{"experts_per_token": 8, "lr_router": 0.000703, "beta1": 0.95, "batch_tokens": [32768, 65536], "steps": 6113}
Below are experts of layer 6 (counted from 0) of a mixture-of-experts language model. Rows are named router (the router's row for the expert), gate (a neuron's input weights, with its number), up (a neuron's input weights, with its number) and show model dimensions 0-159. Each number is 500 + 25 x the weight over its row's rms, rounded and kept within 0 to 999. Numbers have three digits each.
Before each expert's rows: a language model's description of what the expert responds to; "comes after" lists some tokens at least twice as common just before its tokens as in all text. This comes from a sample of Wikipedia text that the model never trained on. Tokens count by the router's weight.

# expert 11
It responds to: Line breaks and markup
comes after: " |", ".", "\n", ")", "==", "==="
router:520537472531512523510526483505550477514535536527481490525460492542517469489494464525521507486528514495481440471515477519453460490513524467465509548505478534527470519458507493477467481473508476463486512498454512501511548504502533522543533484511507489459494500502552496508533485521483492551518460506475508517456509479511512487487520506496529484500522510491488511469533545474501486466500528524504499519508492477456515479495490548516507491479513490506465460530501475464480497560490536
gate2:519494508501517479468460452498510484544481497464493498461428473482545514529475519494525436494479496505512495482501503497502537515540518500516458466491480535538475489482540484509455481480476484500499517468500485510438481507545486497479527474540481509524502493506474477509514517484519481487491467493503479491459504520428494486517546518479485528503469465453503553518487471505474518537519497499501521536492542514506548473475479474510483548512514493507510488504486512472483533491529498
up2:495468504494493520500525512484489500474494558480504461488560483526489545482507495501481503493469447536534462453537477496483509460486491491501489542483457502496438511493505482505500491493495511471465498520523480502481479485485506472547485473519520472462458531472492486471490489489491454470455481486514535511532480463546479499528499503514520513507496497518499478504517528482537551515503446506531489510430490464496452551500524483502487521479455489512500483512470491492522487521465480
gate3:498531523515445540518501496500544465507480501494455512481494480475514504491491495499545498471517457498534503469510488486527492489503495502529514490533502442480524516469464458501470464496513548483491536457443511511498493534525507520486492475476513502499458524509520493476497494505530537517497473498505525506532506506500483501501515463511532549492506503538467495494489454549520472499537459490424472492498473559536506520458522501479497511509514540523497461515527511544458482497486507
up3:497509530492461527524503504516513462503490504511488521488528495489523525563498494450509477490508469525497530511488527516515503507493493488506520510504506447518537509487472473491490477484469512534514527435497516530521504516516501517485500486515507494495467520493466518476488516455551467475536445501501475488504495521497515527506499506501529479499539483531425526488471450566504527507534482457482466504485502560515466492512512509491512476495550479506486485448489538558461486483523511
gate4:489511517461481538494473512501499458467470459480512515513492485437520523521481568543512523460503537508487499496516514531525494489507510483518514500515493465498510501496483494496505522505511475523477480429468499513467533518590512487538494491478514512525492510555505512521496507478500485497501493477505495441480511526526526494493537527514510531452532481503507506475525459500498448489517474522512488505489472472476503571489488502507528528514467549486523476549508501486522502483471518
up4:443477539466457512544533465515538472464495504480458476499506488500499541473486541475496533472503475489507531480498529504495500482512485495467533492520500433491490504502480458487515457486470519491485504506524540542517491507481475525483465489512515492501474491487488521473504494493520516491530516560502467494503502496493532499470476496516501517521495495528415473449495455515527495520476468435472493464495485531512469478503513493476520458507518485490522503485496560516503491463522517
gate5:517520529508536508512463480502507503528495488513509446505484507518558487483507471478521554517467481517495489436502541476495508523516518523521516531517518470518504480506461506507519494457474513467487514509536521460508457542518528463531512485542526461488498511479488528500491475502519514535481532547495481512505542493521492493495525442497485554531494529497485480476465524512543498490514519436496543465541498483544535524512501516484503481479525516508513483552517513476516529505482490
up5:469492503524497493465514498480558549447510503471518501455497497482460510471523521520485475479522493509505514504472463554521496531501473513477478496530527468505541491545489469475446439519503530482511508478521494498503511504517510521491483511510504551493489485529491516487477524497507537498502541510507522460475453499496498496518492510504510485500494476479441460483524470484470502497547481501475507459512460548429537494502497472482506484506471501474499482486506508500460436502532538
gate6:551473519509505492489504521514478482485515522501491577480485513442527493490499495505539496486467459501504506454502483476502489519492525481486475537495485541423516537478481491498512511470529485495477522457505489508492555517529485467507524530500485486471491507464523494484512475525481544510520488486473522539471501514475476508472525474465479440502448513499507497554495533501462456494504486475493546537485519490535480479532484552490456509481525486517522529508497508499498519476520515
up6:496478501497517489479506487501491528482515497536494538470492510475539512479496512522545512467503516493502498475461513494512477493512518481451472578496518519503452526476469466493492532458483472434467485491488486537514533500540479478521512505501509482456474472477518543488572502509502552502511511439494520514490484485465517506462488484507527450494480516492510440541527521492486475476491510486534529520486496447520463486510513520501494473516513539498531539518486502515513514495510520
gate7:486533470502487483482470516503484442491506509498482469494490501488519490485505471484519486499500481515503501445485510521503540464502493523497495517466495511532464464474489500534485502497533523538509506482483447502487503524502512454512481510510526520483487497478479520483530490507490475494490563496521506525484479529486464489540509481429464499483515483468494528512484561518557498482522450519559490504511509529541510474517486447489512490453538519484564448488535535485500514484463521
up7:508511471518486509498512488499515493499520500553464431493514519521517531448548474498549492492511467490517483480522493550505455502520508495454516517537488515514493496459512494477464469510524465489532520503467500546504503519513539471535523494517480485481521479505551528468528517513484524503487544519462490513497489485461464552469500484502502440535520479458526491483468529472508503483493510520500500486498514470505517505487512495490500501474508520454462475562484494459467467527472525
gate8:503486493498528501476515537491487459476483514486492497556488496504507463473518477497555545522480479531504519433496531498485536494540491501484530490448474528519475497481477483538495490490490560506498541529515522466516489532503498447510488529471537490491462500471523515490470487499506504527514482503505485507514454494522484511491497537475494476486541482517485520484457504534449505500499516484485493510504540520557483468533538472498450485446545462503520479493516482502480486490553492
up8:470507465498516497500532479509535518481506472517492491550494530537523493458510483509556531483534487508491476468518517515486483477517472456482543526465453499537485492483482464485465471500480512480501522537494523498540496539520503485520471495495541461462484448487546556469497493483520490528508490520478520476523484482524506543474506534517518475500550469483485498472480484512467490488469544518469484504487523519522480481513540484478503482454537475480500491502483500494467452509548532
gate9:505544507527511500498506531540462480451489494472472522469479475468515518504501490500486539517517496506496527472481450504472494488488468486498520491511485467505527513492494458483526481510484498518513515454499473481518503493481482512519544524471540530488500524576487506512521499501543503532505493545496498541490476501515567523513516500439531509474514501548473522492525484503526531488490479492496488511530581522513528480450474506519518544517514526553475524498504502502479545511462523
up9:475452490495448471494491467474532531522496513516529495558487506542455483516454516477519467472468509513500495524491553495510537520493497529520448492480504497493491473519480536527471515513493506477509485501521492501502488483487484494470459486552460481516493470435497495474472458480464475477508522476531517479512503532489442483512491518536447502510480502474509520510466502516529476509509498492521507474497429486506477517556514498510470454509465472489527489483496509506511488477545487
gate10:513462520466488484497461492497521490448503473484489485511492473473535523480490533507480429470527551500576495499504484484464502489519468515520482553541498535513515471516506518545482525484471491510479463511491512526480450496505510478508509494506504485459475487456547460482561500477506471471532481552501518500489510490487465492476501513500507528497512508488510526522537466505515482496546492508477482475533507483502465514472464492512534516493452484504501490510529517518529514464471545
up10:490472475514456533463508511494535521531481502460478474483504535486504501511475490496480509473515474518481532536525555489550484452485494503449544489503486484540467570498516507489505511503453452489537491494526463507484507454526495500497496499521450509535512475504460454453537518500493499503485534473509475489563485501465539495483477507515523453533471473454486479483487510494521514517489498498485504513504529517511524497493512479478500542515552506491484503474468478540508509487490512
gate11:520543470474521510501465550487482501498492529522523479502504497482503523461486567464525518495431511499478499488513512492470505466501545490468457487488503470475469499516500525514479525446499473482526539490508505521460489513531490486511519529510457523494499494449511504526521496490471480524520520542496517502467487509490479467461521498438459488497519479457535496497537515494521520473528478501486501502510488473506474551521494493528521456500478492537513488515516491484545580484479499
up11:489477511517449488472509461522507518503526510481484493497501499484492476516514465506500488523518493527541497482478501512545500536507473540505542517507484525533549515473536451511516476520459527494459460497513484479505485466472499508468488491523510488495488542528498517487461495501517503486476472453513457503539488513466498512507507510544516481502465507554474526509425471531487497542485523457502532502480548529484492437499509492498485549516510485461478490479487516550474485519537469
gate12:503501484499478460497504508507479475507516533478517485505453520516466458537479453546453475488467511527518496476458480486472521507514523460480502532498518519488492487476442476484530520498488519507473506519504420483505557461521502472518471506519522521516445500547468484508483492534491506507497499440524522506501501521500517480518525490479488497451484504568512517510535476483547508488485466531538493505495470496472535503523484513528501474496525507486511512503539532473485545526499502
up12:467505513505532540492473519518478488475473475486499556469503470484538542488495544450536540517494448498457501500526519486552498487497469525482485438513515443492521513531543526532492470515513502505544501494519527513515440526509473517489505503494502506523520530473511525475498508459497507464495502539490482501513503484504492509509465517500529521537499478451475464462462510524481486546521524475486481476525524494531485487506488474482487515492483487533511481478484473549549504480521479
gate13:497490469501474496486504478490499479499521481507509525497463524477513461495482519495469505503460513504488493462559524479493511472541524518473522540498499498557499475501488527518553531501501481526504485481524477476478499542515483466495504549506556517477505480501531530527534484528486475523527513471533467500499495536514513460509499519437501478454526519472476485515477489514527477536519513475515509490498528550536515532541535471486447517518504531492494501452499496527528525436533515
up13:503482497541510494472536450482526486547500524553486509496492476498505516515500522505534519514459496494446504526490482534457499519518496520481498473514527504492517489494512504471502509500526530513498510504491520540494508554543537519481494494515499516523534517529518556527489446511460516494485499458467492526438487525526480517471493454473467538458487515495539510453477504478487485498525514550549498491486475473479535534480477550520517487476490535495469504555492496496488462501503502
gate14:493511523504503516500424483534512475515440547510486509506498465478542507520502527477503523468471535508497515480484490482517492488552477451514471521493536487513483476484481471530500510483521535490519484531488503502525489480569501448476509481510507499493475546480522525501536513515544512490517509497528491474493471523472508468559524495481466527513509473480499488506493537469545523493520494472496535473523522490520455493496459512507469512510472498502550446455506539530502512502468511
up14:481521504501500499474492489494474490462510500464517515486476487532459546505480472487450453496482452509536500489477502485515517463499501527499500496487467507472497534520473506513530470520495509509460511492532448462504496487438472537509466510489519520486481477546431453498510478494509467475530482521497530488516542472517472518480459512491481476493506510511461547521447456555500510523489476484503477512535518537496488478506510476484567500494484475525482530486531502487510500462501478
gate15:469490492507466495521587469522485489468506538497456485480491520463466498528425484494497545485517485490493537463514508527504478473493486486481501493492477455507484508478496460495506444494497494467523521468493534528495508499524469522513473474479502494508480475500474523459472487509480505505504518534519476480533500518497498502487469477498514532509475509503420495425517479488486473508499449474501512477487473541517510512445512515462506510514508496488548452496489520504484493483486526
up15:508500487524530506478512500501487520524528485520527507539496513508497511442500487499492525529484444481495467486463497501476505515500512509469472495502545523480503480501502525498490499549529516499471456483518473467500488469462504493498484534503474470509562516479522448495521473520490524509464505453492531522453505482521444508513459496486489456523488522529518517503496532471452461474536549528530527507517555478495496436534459540499483485502485500498462527542495483475523494494506479

# expert 16
It responds to: Score and table punctuation
comes after: " |", " /", ",", "|", " 1", " 2"
router:536510517501522499507489458478504440532501498500487470497498498493488513465546513490481473448535507501460458460541488499493483528563530551507528512536530515460525470515500531474499519511531492452479481532498525492491498489556530511508521490474497473474483495500508512470504481529482525509522479518463486534496507483486512487479477515497490455487466522479536514514524503481500472488460470510478466507462466469516532541466515524505465471484516544508485475527474518458492505541452513
gate13:487468493498479499532466510502543535499495564475509497445500514513492507523524516485510477485515475491513488499520463470492495435530521518452508473499517547477490543482529510473471525520494507483481500495486486496443502486488486536489503527507525489470527498484499491485535508495513461446536525479486468505487483503464494432492542459473522495487518514471498533482502466487548501483504480516521507487485454496524504497545489514467474539497469478492491478524494475501480553495458434
up13:507519486475497498486506501511515491522438521481488469494514466463499489501499523469513524479488518514514495534507519506461479477496507517496473495524503500478488485506499526496472517506450493514526486516465491503482540492524504515458518499514550532465491517446500503438534512489511508487523512480526465526512475453423491404496531478461500513472492527490477479484521460464530483468529499504468476521501484481515497518518516517481484535503518500521536437505558510490481518517478540
gate14:493522510421526534503430479513510521510510460475492501501457468508472457501476474488494500499485539484509484525532494505462525475499488532501497517499528486477446472515484491492524538526496465464461490517536473524513467471512482484518527529454511486499488484488481522471494527490506511491501536458482514516505495531492514475551477499483464513524490491514497484458503458494539485493497527538497545496489440462523483509529491521542524474469499527494473492533470461487519512521470542
up14:516530519458532544499474463481522527493497468440467554521504475492481530507460474507491470520489518489512514537497516534497517526514536521455472471465471495499501468485494439500549510468501442540505488486507467505508464473527498510502492522525472488501480465451478499467507521490463496519451514489509537497509498547523491504511465508492498498525487499490536520507505528539510528468472505447486471481494489487540469473479467530520489525479503487505468524481465464479501522508503538
gate15:486524488509482507511491501524442481504501494496485485473522462455517505500513522467498516511493491546499486515487505488540483467521525495490502510522490468469561533548471542508548519472520479529529513497498466455535534468486471523506518477503499557541458528464469484488506461493471459491513514481495503461469542494485519509491487491473511478517500527496494500517499508501506526525551503523504490516606483535499523505481462478476526507545510487525518488464503503513499478497479468
up15:505476517498515537465537446490583516478474502519508535480510499512497479515486462533498482544512513492502507533502484470476491517478489506474445499501473533530447499468520486470492441514468482500506513463520487533487488534512490486509476530521529522496557505568512497547476532524507519499477509536501495533525480506492494470507504511489525488479472490499517513456469508478459489508468516530497506478457533485476479466495535491513496475480494472493467531508526459520462500504516456
gate16:474498510478528475472510493488464516507505503526497516508495498501484497496512454478460520501496443478494496460466485494508484526523477484521504528450453496504505522510474444514461519499489460460433458514538519466504555508514508494477484442473514480507459525489526499498521528457502508520522489514479515508477484470478494472479526555503478512489466510483450482453508538459485471528534496479511535499531516498505492469527536496562492473488521514517500494513484541485467485500471514
up16:509485480534460508494512527511531501486482513499499490491458509483494504529459511507527485514448544517547490527503481536501520458452511517441488480550523461483505506522499532504506461504501512537533520464466458508482471499486480528524535517508477521498499517498470474510445480512485494534484492498533519481521507523480498474515490457514549522499547473499533497509458491544502521473530508516463485490488495535474516512463458478417508525506471481519521476483518482515520502465521503
gate17:493569485495524497512508468517491515530487486473515489485549473452509474496516456473482503474482490565498476504522534470495470492507529508497487473516520494511460488498493501501498518506480484503522505538461459481531543477508520469476498478483544497495480512445504473506522529535540535504504484489527468521471464470429518425472512480493488475475520498490480472526499522443515513494504520503470481540478493514504515507505495464498473479481516512488563483541539517484512498492498513
up17:516475514530511527455474482490473457488475460480504509500516451476471506488490508516448464527527505493496489510502526509488481519488472476541497489433466500529511499452509504528443496491485490520511464519468489488531515488535503483529521431488467520496482509479527508516528530494526527526532490510508512514478494480512540539523480508460487485541474486467512551541472534504490517513488483459469516518474529522501535512455476443557526511520513493522531496496505494506494494507508464
gate18:489471495498533491524462474507492523466432516529515511487456500496491470495443457489504496526486507514496465507536541500529523497515518511479516520498440453495480530458479556523477523491486520502528488474523502497509487506505484478483513478553496492501506488445517468496534531442475517511505470533514469506537546445462467470523511516536533527484512530483503527477476514540500507545479543497520514489541491496482483495505501510521506484481512451479495499515475533527489498487489484
up18:468527513522489503461525502521483510472510493484499521456507469484497514542484488468492520546484480488501550527453487486506503499456446467476447476493498511500501484515500438509520466491496473520520522502513466484539529455473482511487486525464487526533497536537464491527460502495492487489516481483528544498494488525508537479503496506469507514524501467553493460508488483494473509495525501509475521474474559539493556499481464440512518518536486495525525494477521474540486494493541500
gate19:524501479517522490480485532511510447517526488552539484531499488477557551488506578490533500475478465471482474482485490482511498505505506465507517503461512473501509490524514541510492521526501534483514486501508498457496488491533496515526493458497478525473535497545495491494549533486554507469605501486524499552517502485533491509529494469495473512474508511490525489498489523538488476527497488495490477509539511504488522526455532483515484469523536509499537522464498494494480509515485505
up19:488528538470484516497495486495497544479475513454467519481495524535451476536473493504476503512497536526520531491520504495468514511497483536524466507522488542506478475462491439516518473477480491513493542508505498515505508539499534469508485529527509484516496497501512523492426449500474479538430505520496495447486506535506518517462503555495497503496511474519513491536516480454509516450494496499501510505437491482503463457530479524482517535487466497521470469526491495495524487481529486
gate20:527488528501524491490505522479466502477511486495506483477509538463489495500520510515524526499510538444532482491525483530519448468507492483497476520488493533476504522559530517454526520502519492552496507521491501507517487487487485497463508504456535494503482515527511452490515468504468493533476496535491532478483495468484502507477557507530462480529506469506494525560527487522497478519553577510492492503526516530510468491516480488505515490481493480474551473488495516499559476425514521
up20:485535490504508492510485562514509519494458495495498500481479473487515528507493503478484495509514475522495559535492479515492557504449473502496490473514503500535525505469467487527490471518503529457515505491527467504517529473493466471503462506527466475537479486462538487490468535511540506476499473488524500519527483526516506479539495479490547536506500485532499475448444524449518523464483433503512541480496508513476487489522463502498511528519484514539497481481496445541506545486472479
gate21:503527546511517506497528513577500530475496468479500521473458488497497493482468475456517509501458482439508505497533485476497505507504454515487458481507478462479533537466489496491462478501502479503518469511506504503494499521545484523499527483483466467505466495502530462527507514507489494443472526519519491440490550482494490437485480490492487510492472475517449441494512503480517481516525492491503538479515513540517532531504474482521492536495437529526490498504507503531516474481469506
up21:501483492467508531495455528498495549499509532534493488522528483508508533487510467532446501491516490524498535507454490524488490559483497486476578520533498534503479499535480498472524518458486481528474531471500458531487513463489507500526494468531497474489487479490514554487466506481540503530536510525489500498498494447525460510500519510443516504464517487521508511478543511488523516469482514522516497514517528487471451509541544494506541490488565481498514512487500478469498517471493479
gate22:474549538523478538464477481485474460493522476511539482522476537492509532468472489526461476503484528515503492487503519504477505443487490497515486498525496475479507513475477531520531489504497472475503544514523477505500495523487470473539525496446515472474514531482524532512487516507549491483579556482494514546531532495494513454548473511473542528485522502506518490470486516463503480550480484469481493489507487480497549531513526499510512465498533515486525472493516510512512530507477458
up22:529464482483507451498537508490516522500470498486487507539509482478488504534468508485494538517492512546509488464471532504506507510509522523514502477531482524474511437532519457523486487488500537521509472498485511494487489476530538488495551526546490511483463514511509529500489485479463477556433487488505506479507526512514409522498511518480462463488493508503504493518529503501505500488513531504461498522487500485480462503467511514489480526522511469525445546515461549477450488497534527
gate23:509467487459511539422459476495457493508489511480490519482505447465443502510478471506496490502466496569510487503501512478489516452545512510457493487502447460506526503516480477509462521502480475492489464511501473467496511471527501526478524447510514499496512532525486462505502515468468491478525499499501479502452469497474563474515450526510486489478496479500508467494476548516509544546505510474520483509525501520519506516461492473524519525490486511503467502482506524496533501492476470
up23:492554502555492470566511515515536507477489501523527485511493533513544484524509495509504531483540507452489516513500489489507491520462495482549478505493556528496499511483526532470505503523535528499506530500495494532502489519459480486538472523484502529511509473460489550502479483524524492496489481490520507500537510471504439517485540472490520477515509528477489562523518433496484473450492470530492516488475502503455518499563516516461479503484528488506535500505513471502456491488523519
gate24:472478494526494502514485495502533506516493534512519465505486467508463540531518463489513470465514517535507470459500463451479518503523514517500503516564554493519500520500495540509516522499529463453487503504495528517484490525451492485516495499541511469495492487512503520463507482532562487436529509478476464540509507522528499478503468464463513452470497523492489513538498501484467513500453494474517522519471480509516494472529521487497471506436507545478478485513487465464496523531469488
up24:507458518452540516492534460516488534470522462486478521497533533485498466467488523499464521527499507509491524530534552509496542460502483500533516489461447513513464512476489480516490470496471572534484491500487478533508486463510507471504521500496489514510561483516511488519504496482463511571500508526499501448469520437501515549524501540498498541525519490498488536484509491502494465507481517491492500487483496495508516528454518469509532499516485444497467507518497512525509492512523471
gate25:525480464481462510486500495508541466472488497497475486516494515503458535513512507462530483477449475536485472469474482516546511495535491504501510465468467473448535494551489495511494516513500522478479500434451478482497515495542482503519525453523511508496489561516517484477548479468478475531517523496517523510459519493504512490492483503506503508464517563492503458507503492509508510532476499493515466475509556497468502532464505504478463522534443528512511499493508517480461529524475497
up25:512484475467477506475496498513521461481496491521484484517489486499471522493520507468534471449443460537500481485479488509536507489522490516484516486485467469435531493546489498503506512505515541478482494426429464495470499502546481520499536480503505490503482543517517488487543476470483454536522503483512504508462507491486529464489473502509505505463517554491490482518515498550519501525460483504521447484510545508459506514460512515479466501527454513505505500492521508484467511503465502
gate26:502507454487447488515533480469462516524448525502501548504539491521514480487508501505512529529514516486504481476515539493518517499518535522453498500486516521509487485497500512506448448503447490503524507533524491521445458493515519469530530505493542525501499530447583518506557478514496473461508501503496438475528514483484499501485531500507518486531481502469482524492509485487523501511504498513538522485503457464499462495489515518493469521477557466514474496485520480491476518523476486
up26:509484504483515507503470499501460456516477525528491531462494473514484464474522519532519497524493532455489498481512498491439529541516523507502536516528470503511481449500458526497457484496496508496516478511506531465489498534567527502550537471514499490475482522542503532530508465502494495519555445542510466492499535506545479507509489550492486488471514520476512512526539504527471505488500442463551509497504498492463480473475501507500509519460506488486490479520502516473473468508486462

# expert 37
It responds to: Capital and syllable pieces in tables
comes after: " |", " B", " C", " S", " K", "S"
router:520513540465548435479501510480507508531498508506537464533519504522505520526525514553524465495538519492492478505462491486454485495482543497520494550465484532517467494455441449483497514506497471517491457542534488515485458478479511543534496479501481491489452491542500516518495509499485516484533503486495507501503500482534487523477468493510489464495533531483472460453497485507503495472525523514493498503500518458491523480514463519524525489482527548489471538528530537505473505522519471
gate0:515518478489468493500497523486479500548515479493518496516522511495500443512507519523510570514503533516429493529509553450500515475485499463458483515486535559510477505490484484478460524482505513515489505478530519516488475508508519534482521458494506454487488515530480486513481513519480499493497489502512512553509551481547531569494460515504450474533522500492490467478483508529511549469513492545491514499490454517476509531513492504485551537473511519503506521527500527482503491484469505
up0:534482480518527498530447490472484515542479497513526505531511467486486525470512517495519505461488495514475463504514514539498477556506500458484484508478522519535517491485486481458527503495521487499498520545498526502493514499515508487526503449490518518524492549515503510539491541506509536460497540512541534486478521532512550514519506567541468523513515473491520503507487520507461519486540439488487533450474479512483519500566472487504493469507544518533526504485478494522494536505462501
gate1:496518501518460477492516476505517499517530480525480525544550490474494464496554497532498491529482490516473516527492516510505512503526511466500511501490511477513494569478517498492485495475550479545511534545498450521519483511486496536499495432527494488523487515504499475488520490474504518480528553482569482468474530456465476507518508515522502499532500491503475489515512560502504553461463500507527510486520495513520508513472486504511523548495493473495508552569523485500534531487485480
up1:516507504524494466475498533510515505525535518528478534557536460471491476485530472566490492524490481503510495518479521544467496514506526476498503486485494527501498521461499468475481520485545474531510493549500484528533478522506521523532504456545499465479473491504487512501499541509516529517520530501519491477448469450499458513473478495533482488497514516477468473521511534522502520441511503480500469476553528476554505498491523543521511520471515504470530529551509482487513517480525494
gate2:535556513554481482502520520486506514536478478525463486555510500501528475537508518485486481513536471508540514488485543481476500476534514491518487461477516487536486537469492504514534498520485486498478482512486492494483473499515555472502474487519526457480511523504465472600517464497505512484456515454529488489499500459522515472498512492527460517405516488498480500467491490488503518476498526468534485480517489494493536528524507531516502508480508506495509492495492485481502545500470501
up2:518463500467513471481503505495499535529508497512507501443468520540513484470473470511504500491508491487506499494525444545501505476482497546512537505500486502484454489497457491485490479522503516474484516491494478526477507500467497506531502522450486527518525457549484482494497470488517487473509527505513541530491517495476452476457475492480511490523471534513555533518495495476517491546492468530511550500440521467500491537457564471463462491528508544492492520530521479481514509525492542
gate3:511477494479491501514514522483475506519484500512531525530535483484420513503486489468592516491533510510504521529482488499514509482454485492508490517499528547502518510495508483502512506480522539477493517486479508538458496468478460488524503509510542493520487497494521492473526489445501506490485521468482533471512428486489529484507538484493483475567513510491537534478505499508497464485515517494488517492519542479500462473452509537474525531559495487536511495484543484550507480518525494
up3:550490484489517473550514521491490533503468508519502528515541474499450489523509498465524491506505510497508525538472488513503504497469463449511503526511497527508504520515478469515527517474543508485454486501460485500466477486469458481522495532509529470470453462451524488455514496464486521491488523500461526539521492480508502490491506511485471493570520519454509494518511473521520463502496517474501508473493561496518481488453491523441497538512517503517534536523508519552489471500531488
gate4:517495503501493521508496466513466515510507491533523506512582498540520547488489522451540505438544488516477499479482460503501467505535480511501484522501497522498536523465482479518455508461495482542522507488525525520532490472515482501496474461524501502483507508467477516557517474541492499491544471487489476477484491509466540503491505503511464497485487466494511465464483466490459471460530513460471506508520479548518523471472503475503477501497559476516488483506481518472505558476481494
up4:491469503522466519481500502517498475471535501465512517504421503505489498511494462529474514506461517505510508530550492468526546521512497525491567494536501448516511488530497507476508478492509505512514513511464465482534507558444537486493507521514526507537531501529513456471478512481489503476479516489491508520527517488529496508539497526455540522489526520528506531512517491491544530499503476513500496517485487472507454501566463480514531492478469531479477530497488470487486451527491460
gate5:515468531505528480496538504482491506530483497489530469549498510507474525454502479508486505485474499488495495478462513555477466448456527487514470512503444524490461517516553457484529500497501489478496487520523479504499488524520488528537520531479506513532477479494504504513498557542511534513462487508522546511494441481451513534456491493505494508481536493470495500499493511508525449524494480477539473545499489482490540473495468484509514464500499531471516483493510515529463480432517497
up5:522536500507523507497491489468474498481503493494500536489510532498503526494478538481500523504520504488534500537517502505522496523510518501535522425504506476507484536466518501473484426578515495510508490504486524484486515480468516488520473520526513482499541521513470484469498455495490499517496493484480478522516552519518437535496542508503460480522500495489469514462531530489502521549457523516464488505505507473495515527530547493469497546438511446505486505475473535464508528512480502
gate6:510527510483478478516501489509521490465493517495488479548542512498511488485505542506533512510513520502493489545494517489474491495488482489511562511480467448464480507484509540550559501520464506481538510506463461530533518521496484555506511474511480498498480496530523530494464508494504462509494513478506533526509520519523513538501505503498492502498548509508469505476552541550469537527493527518509524487498515509542531519475433460500517523486469508499454525536543539525495514543473499
up6:508508485535483512465521517461504564512491508470509504473523481502528451522550464472486497503470464519512499463480505501537471466514513521524494474529527522489493499500489440508527493489500525497499492504515524549476463462490526456470477528489469477477515467475495459496505498500493503503497490484469486550515485510498495478510517486520509486489507517493494496493494515454527489465576504447498425436494480521504483522471524497540508508485536526466539513511494475502505477442490511
gate7:514513513494509501518517515505508443530478509494496465537438520524529532537457490535503496511501536537491490537470476537494513520474546491459522518561526479501465462511491482492533513468526463513495483525502507484498537514497512511495498472447463499496475431528512493496520500494501513516520522491517526541509465467555553482470486517490473508508504502491482494524529481492472523478489543487473499534517535472475488488520451514491468490510486540524486558527504506509463483498503485
up7:505494465509514474482527555507502517435485504512454563490503479474468484486521550496470534489489447479523510500494502483510449526531512508518462486448482531505545568513522489480456469484501502515453511494474461497481483509465499507477507513561509504511536516516492508488471491504509480510490501499488465504499530514481418508525482512543517502494474477491502492473492486501515487501482448515480511475494493477525527518468532452510525530492532516492499477460484505507516509484483522
gate8:484513484491445474473520479496512507463491457486488481489528469480452510544500461471494542549526530511481534522489519489495513521530536472496478539478529524476505482508482490475516472510535461486492503499513537516530487490495476535544463542493544495505493506479506465498493512487521507522503507502572546505468518489490528497532476499516468501548524514493484506458500554529465503498511458489480472479551514515533513485468475520539470496507481517498495491452472525523518517477512456
up8:529491509547493499496491484504486486498482501518507491481513496504550435490493519531509459515445447486523482497491530501508506495497458548502478488473491471524483530500544494495505507519486508491490539497490459474453495529496513526482474516563478509520503473471449511518533525450514509513493521510505502483508531517487500461497527498465524504508490512509456465532514511465568467499482542493500515514492539479518543524451519492437461504493516497493473465500522527481481474491508552
gate9:511505527475496477546516492485482495485492524526434504493485570527506477541482507499490481531466494494439502497449499474497505497503476496502515537487474459495484478482520488551543498485489485474470465487499450492535530532467475521470478492482510500513490521538481528492496531504518502505474525509497531537497499508481494474482505503505448490507496512539464497518502511501466471501498524465506506489460483506553555485489493529448502489544479493503430569517505524519525520516493508
up9:509481522513492530441490540511531504472514502499508517490542423503509540464543469491504502446542485511531476477525472502495516524464517481470478507512551559480468483530499497481461523476484511489505521502466550491484494491508544468488575494480508484499511451470501452509503508532523499486511481478503503495492510511506480523528502498482535506471492516450528509518523490518506520482509492523460474500527515506486476509488502506541515479460490491484561466508492481455500498468488476
gate10:519495516496500494506516476484513501456465503555504502456498501537505509492497531529473466464496510519446509517490484498496531527468507487527490505478522463478504489543480496464526472512503523504504489533518529494487503546463507458466540504505560578488540493568498520483489539464497476494527541489528461494512502492519522457503524529446525512526534525532510521511524501495528523506519495498535468506484529540469486499515459455497508521499514491486459487503538480518466488507495494
up10:473478495494482496513499525494474497505479528445502533534490480460505492506482465466534521515504482481536509473492517519467493498534463509485492512500507541496505506528515497564483514484527473517496546435476466508491524488525487535493445468511449439530433493444506501534487482494521507502470463513484527509498481502491465530507486501495516504489443497457488494478482526522466504462481503512489517484502525472522474474469535516512485474517504488499539465493457522484542517509539500
gate11:497529490482502477482443507482506488510515498465523465534494492477486511478502556532525473454499485498555532495485494474499509524525496471481510477521522481516499447469505510540526460517529514511499507512538507466509518461502548530510478469523543527472477497527500510507521507535501503518554482540483454470514522549509491534517518489527535509516531510483476531467536547485504522484446488503480455466478465502489516517490495506518479492460509481493504473525563502516489544489528499
up11:512524501478504506489470507477456509505502519515479488477474527503511433471494493515473472531535514482487480526506500473486489515501483535469494444494487492490530505529511510507532477469446502504441503481527514473469523470501458508482499517472483493487521500544489458532480540497509489520497474459481490522502481497518536501497545496500515567514486466534466528494523527490543474479495508469531527478547495523451496513534514473514485543513481533488475520493484504497483449556469452
gate12:491533474496552514479443488502513504519443488476494484501482512546504476491519550495495508500484541500480462521514473492510515475522510481519457483464513484544543493497438485489527526479500477526500489513480503501535483474482510498480530444524475531453507507527501539501494505534444498535486506512475485511523513511530511476484515507537513492458474498541461494528461506448498499449504538506493529486528508478496515528543505469510518463451481525507488519555509492527479514496495473
up12:526488484521481498535500498528455444472504518472484501526484500532504438540499539511499489518560501534503499453499505473530462518535539504488491492495487492523550501504477450522508492483481465525492490559462501514537478466503496499481518479523498519500477478504455491493489476495501481516499505492484510508516491469480502426474495504516511507492468450503516518517472514451511463523495530517473455515487508512511535497523505459546522505531472493507449467477479520532451493506482464
gate13:433433487480495495474487457478467524515523510488536476509493485469515479560546503525490532510488538556537543543462519495485499522501528472497508475490483514460540480554481493528468514539469510482531501530465538507489528510524514477478482533475508527472522493494482510528498473485508528490507513499499507497514497525501529507514481467489482499490538514496472479479489513450475494533510476486496456510531497495491465518509538479496565448514480506500501527471532499482484514494502471
up13:537538493492477521538504519508484464483501463496485542472475527541484505484484497461505491462549484505477477489565483490542515481515472523506486514517511480502482513491536526489527513443548494497475519488512448456519520499472495500527521488458495495507534526472507492483540492507484476537509546462514509504477516465496482478458505558495510520511457472516532534527494525524516530491466529523514541507493490499503535481507451502525460541504487492514499495506465459501551480515509527